config.toml
num_hidden_layers = 8
lr_router = 0.000873
num_key_value_heads = 10
rope_theta = 10000.0
qk_norm = true
init = "uniform"
init_std_qkv = 0.0434
learning_rate = 0.00388
beta2 = 0.99
weight_decay = 0.0
max_seq_len = 512
doc_mask = false
Below are experts of layer 2 (counted from 0) of a mixture-of-experts language model. Rows are named router (the router's row for the expert), gate (a neuron's input weights, with its number), up (a neuron's input weights, with its number) and show model dimensions 0-79. Each number is 128 + 24 x the weight over its row's rms, rounded and kept within 0 to 255.
After each expert's rows: a language model's description of what the expert responds to. This comes from a sample of Wikipedia text that the model never trained on.

# expert 17
router [147 131 109 136 150 120 124 168 135 132 151 108 176 155 135 126 103 138 106 123 110 159 169 127  99 138 100 154 132 113 163 114 169 128 130 112 134 120 147  96 161 117 114 125  99 120 154 137 138 116 133 126 104 128  99 115 125  85  67 112 110 150 148 100 143 146 101 144  81 155 147 140  95 103 149 115 147 122 147 131]
gate0 [118 150 112 138 158 135 101 130 128 151 101 106 109 119 108 139 127 139 106 164 153 122 116 146  95 157 113 188 121 103 144 125 121 117 161 141 121 128 125 112 131 134 137 147 141 122 135 161 143 151 127 132 129 138 125 150 106  86 121 112  88 120 136 176  96 148 102 135 136 143 108 103 130 154  91 140 159 138 140 164]
up0 [137 114 133 177  96 157 120 134 159 154 114 169 127 157 118  89 163 152 108 110 103 100  86 119 107 107  99 171 148 177 154 118  93 106 146 138 121 127 148 120 153 115 161 170 143 120  85 131 116 100  85 100 157 132 107  95 126  76 136 130 147 125 156 175 119 119 129  93 150 151 130 126 118 142 150 115 159 143 135 137]
Description: Unit abbreviations after numbers, such as m, mi, ft, v. in case names, plus month names and initial capital pieces of foreign names.

# expert 9
router [180 139 105 133 141 103 145 112 167 151 158 165 132 139 108  91 155 136 141 176 113 119 123 123 109 132 111 166 178 183 124  98 125 113 111 117 125 102 135 156 162  96 115 112 101 141 116 133 144 156 127  96 132 133 136  97 131 115  88 115 125 108 104 150 106 142 156 109 134 103 124 149 108  93 108 138 135 140 108 120]
gate0 [118 123 137 134 125 108 107 100 128 153  75 130  98  97 116 117 153 173  92 120 111  92 133 139 108 115 116 151 146  90 172 129 169  89 132 122 143 133 128  58 142 120 121 119 112 126 132 135 143 139 123 137 143 118 127 184 123  95 118 116  75 156  85 182 120 145  78 173 115 131 136 112 183 139  91 155  94 122 157 154]
up0 [119 118  94 180 115 104 114 116 150 134 136 152 130 153  81 101 142 161 107 162 106 101 122 128 107 137 118 173 144 137 135  98  99  73 136 153 128 110 147 122 120 102 171 133 155 127 118 133 109 122 123  96 143 129 125  86 103 142 144 131  99 142 143 126  95 128  83 127 120 117 145 152 104 143 132 113 110 137 168 126]
Description: Head nouns after the or his, especially sports and career words, such as season, team, film, University, career, field goal, pitched.

# expert 3
router [131 155 125 136 143 106 123 133 184 134 126 100 112 145 111 112 111  94 113 109 139 161 120 132 151 132 106 108 126 172 139 117  81 135 146 136 112 134 157 121 136 109 147 136 112 160 127 142 114 149 138 108 101 109  89 119 149 141  79 141 131 118 125  97 137 111 158 127 144 105 123 143  98  95 119 135 150 150 148  88]
gate4 [122 135  79 164 136 115 143 115 133 124  93 134 114 109 137  97 103 129 134 141 103 136 136 139 150 146 124 145 151 131 115 116 124  93 123 165 139 117 166 165 159 144 139 167 152 126 121 151 142 130 140 122 137  97 128 120 150 117 144 107 151 133 135 106 112  76 163 150 132 164 117 111 137 145 158 175 136 171  88 141]
up4 [121 136 142 159 134 141 163  91 138 128  91 146 133 158 111 129 135 115 123 140 132 134 188 132 172 140 123 127 112 145 154 122 103  84  92 113 163 156 154 114  88 126 148 119 105 159  97 154 108  89  91 155 161  98  81 104 145 102 100  96 114 111 128 122 156 141 141 116 127 142 126 128  82 117 137 167 160 135 141 132]
Description: Pipes between table cells, ordinal suffixes after digits such as 19th, 42nd, 3rd, plus colons, en dashes and unit symbols like cm, °.

# expert 16
router [106 121 141  99 128 146 185 139 163 124 113  86 133 151 120 130 116  88 162 109  98 134 139 167  71 119 125 125 155 106 129 125  81  98 133 137  92 144 140 113 122 111 128 153 118 107 149 148 123 135 117  95 120 108 150 129 127 116 136 153 153 105 100  96 135  95 110 161 103 114 126 127 121 129 179 146 153 117 129 158]
gate0 [162 143 143 152 128  90 123 118 104 120 151 137  77 127 134 118 140 123  85 140  94 105 123 102 139 102  78 176 128 122 164 154 139 123 110 146 124 129  81  87 155 151 151 162 117 169 151 149 128 120 140 112 129 126 114 152 127 112 131 123 108 145  85 183 115 161 132 150 140 125 169 127 127  99 126 124 129 132 115 167]
up0 [143 157 115 116 127 118  96 127 123 146 145 127  93 110  87  97 163 146 128  70 143 125 101 138 125 145  63 156 106 151 140  98 118 108 138 119  78 124 134 137 171  97 161 160 156 142 142 164 124 104 130  90 152 159 134 144 136 126 102 154 124 138 137 163 111 134 144 111 143 101 144 145 115 168 134 143 154 123 121 144]
Description: Commas, closing parentheses and table bars ending a phrase, often between place names or dates, like "Mayagüez, Puerto Rico", "June 30, 2026".

# expert 14
router [ 78 111 168 120 131 136 122 112 148 192 121 143 119 109 149  89 104 156  91 140 126 163 129 145 100 106 137 116 147  92 149 156  92 146 127 148 134 111 150 106 141  83 122 151 145 150 121 125 128 127 127  87 186 127 133 116 177 176 137 134 123 129  97 154  93 137 114  93 135 138 133 133 153 106 120 126 128 110 116 145]
gate0 [147 121  77 138 122 117 133 105 107 183  84 100  88 122 123 144 108 164 124 149  81 128 109  96  88 113 104 171 155 120 157 139 136 115 127 134 134 123 148  91 146 136 166 119 134 128 140 143 113 158 120 159 180 118  96 152 110 118 138 105 135 129 108 147 148 136  82 108 108 135 119 140 124  89 155 162 124 133 173 125]
up0 [146 138 125 152 113 158  99 170 136 154 122 126 120 127  82 116 113 165  96 130 118 102  83 185 107 140 108 166 157 109 136 127 112 124 107 129 114 105 113 128 146 103 142 113 137 132 102 141 107 111  80  86 147 147 137 105 100 118  81 127 118 144 144 159 147 105 105 111 152 117 114 113 150 150 125 147 119 150 144  99]
Description: Middle and end pieces of place, club and personal names, like -ley, -ton, -ville, -ford, Ham-mar-by, Bus-to Arsizio.

# expert 1
router [103 122 129 113 108  84 120 115 164 148 119 126 121 109 158 110 136 159 104 134 143 126 152 149 153 139 180 137 115 107 176 151 146 121 157 120 167 164 151 141 169  80 156 133 139 145 144 118 119 123  75 132 165  84 129  83 101 109 122  94 141 139 110 130 165 150 109 151  93 129 143 144 125 105 165 144 139 140 150  71]
gate0 [140 161 141 185 113 107 127 117 112 183 103 142  54 107 107 101 163 151 143 142 117 110  98 118 122 139 123 176 120 106 130 148 127 140 172 112 107 100 154 104 135 115 146 128 136 106 130 141 101 135 102 140  97 101 128 155 120  78 158 141 119 123 120 187 132 165 116 146 116 154 132  97 141 113 114 136 112 106 157 162]
up0 [131 124 101 165 105 131  92 140 178 155 157 159 134 138 103 115 117 120  94 132  68  68 120 132 108 129  90 162 159 147 155 139  96  92 135 104 109  90 101 118 134 115 152 173 161 118 146 138 114 108 118  96 135 131 128 151 124  78 137 155 113 135 152 131 119 150 129 120 116 109 103 119 158 135 101 165 102 114 164 149]
Description: Word-final suffix pieces, mostly plural or name-ending s, es, ers, ts, inside words and names, such as Win-s, chrysopras-es, Vilk-s.

# expert 12
router [ 91 116 148  93 148 131  90 120 127 151 157 149 125 134 103 135 155  96 115 115  99 105 158  79 147 193 108 129 187 102 121  94 156 135 186 152 155 144 146 165 148 146  96 144 128 137 124 114 145 118 101 119 122 147 154 165 147 144 159 153 155 101 111 156 111  93 173 157 106 109 136 106 111 111 116  98 106 118 108 137]
gate0 [140 113  77 162 141 126  90 147 139 149 120 137  82  91  99 101 109 149 105 112 108 117 130 109 116 113 104 156 182 146 151 136 144 140 151 128 123 154 169  93 124 113 117 157 103 131 100 130 119 158 118 130 163 111 134 129 101  70 132  79 102 152 117 149 134 166  97 154 136 164 146 138 132 158  82 113 109 151 120 157]
up0 [102 117 115 126  53 106 121 164 134 154 158 144 135 131  73 133 122 177 126 127 129 118  89 143 128 141 111 162 165 172 145 104 119 102 159 135 114 131 124 100 118 109 138 148 131 136 119 119 118 104 138 113 145 137 167 150 118  96  87  96  81 100 149 168 102 127 128 104 160  93 139 137 109 182 178  98 150 136 150 112]
Description: Infinitive to, of, and auxiliary or main verbs after a subject, such as was, had, been, served, "failed to score".

# expert 4
router [153 120 124 182  99 138  81 108  93 138 163 111 146 140 102  92  95 103 119 166  99 101 154 136  55 115 132 141 121 143 144  90 161 104 149 107 113 139 135 112  92 155 124 140 134 130 159 118  94 142 158 137  96 144 123 148 126 136 118 135 107 125 118  92 114 139 115 169 150 144 119 118 108 148 130 118 145 144 160 132]
gate4 [154 126 161 167 136 117 125 115 110 129  91 149 149 134 126 103 112 147 129 156  90  86 166 108 140  78 128 133 170 138 158 124 109  89 140 191 159 147 154 120 155 140 149 137 101 125 160 101 109 124 101  98 110 131 118 107  53 145 147 141 150 133 133 107 136  92 102 136 144 180 102 135 188 142 133 126  73 103 112 150]
up4 [148 144 154 111 144 161 111 111 151 129  66 166 132 146 116  95 128 107 132 104 118 140 120 119 178 142 173 140 158  68 149 144  73 109 120  60  92 164 137 128 102 155 141 128 156 104 147 115 119  81 143 128 112 119 124 146 130 134  89 120  81 123 116 151 128 136 104 100 110  95 105 116 118 152 139 152 124 135 119 142]
Description: Determiners such as the, a, an, his, its, their, plus possessive s after an apostrophe and stray name-final letters like Owen's n.

# expert 18
router [141 130 115 143 114 159 142 116 122 139 124 181 144 124 116 113 153 104 161 143 138 125  83 155 182 116  93 105 137 119  61 106  86 130  89 125 126 135  99 181 131 145 132  91 118 119 153 142 163 143 136 108 170 113 130 190 148 179 157 143 114 143 154 115 130 161 122  99 105 144 156 121 151  94 146 117 141 102  98 155]
gate0 [118 140 113 176 143 130 127 131 128 159 122 117 112 107 130 140 131 156 111 135 107 134 116 148 106 120 128 205 160 139 136 109 138  86 139 115 154 147 108 108 131 102 138 127 123 156 120 122 144 141 140 136 121 113 120 193 134 106 105  67 112 124 127 163 118 130 131 162 136  87 156 142 104 125  94 131  91 130 135 130]
up0 [141 135 104 111 121 112  84 137 163 117 122 148 147 151  96  79 147 148 120  65 118 137 114 109 118 110 100 160 149 119 147 147 130  97 137 101 109 115 146 159 131  70 125 154 133 152 145 164  97 116 105  90 120 127 121 107 108 110  99 120  95  73 159 146 113 170 106  63 138 118 111 124 117 135 122 133 125 117 145 140]
Description: Apostrophes before possessive s and prefix or inner pieces such as con, per, ven, off, out, e.g. Hy-per-fine, inter-ven-e.

# expert 15
router [127 128 105 138 140 102 149 200 150 112 166 121 153 155 119 142 121 124 117  98 119 170 155 139  95 117 118 144 115 102 138 135 148 124 159 108 130 113 137 107 172 112 116 123 112 139 162 147 124 135 140 116  94 121 137  94 149  88  59 136  89 150 143  81 148 139 117 152  91 132 128 177 130 132 158 132 128 138 135 139]
gate4 [138  86 130 160 122  74 125 113 120  98 125 197 110 107 140 105  97 120 109 142 104 113 157 118 166 121 135 147 141 142 112 121 116  96 126 152 118 103 147 153 127 149 114 147 152  81  96 127 124 136 103  78 114  81 130 115 126 153 118 144 136 173  91 109 142  84 109 146 108 166  98 113 158 112 104 157 104 134 112 141]
up4 [142 153 155 103 127 133 134  65 147 153 104 133 158 171  91  90 134  68 129 120 120 127 109  98  97 114 160 111 112 141 158 116 110  95 116 120 103 136 159  93  99 127 153 146 117  94 134 135 132 131 145 134 152 130  74 126 131 100 130 128 145 139 138 129 120 174 124 135 139 134 121 135 115 154 128 155 148 118 116 117]
Description: Spelled-out number words such as five, ten, eleven, leading digits of numbers, and absolute-value bars in math formulas.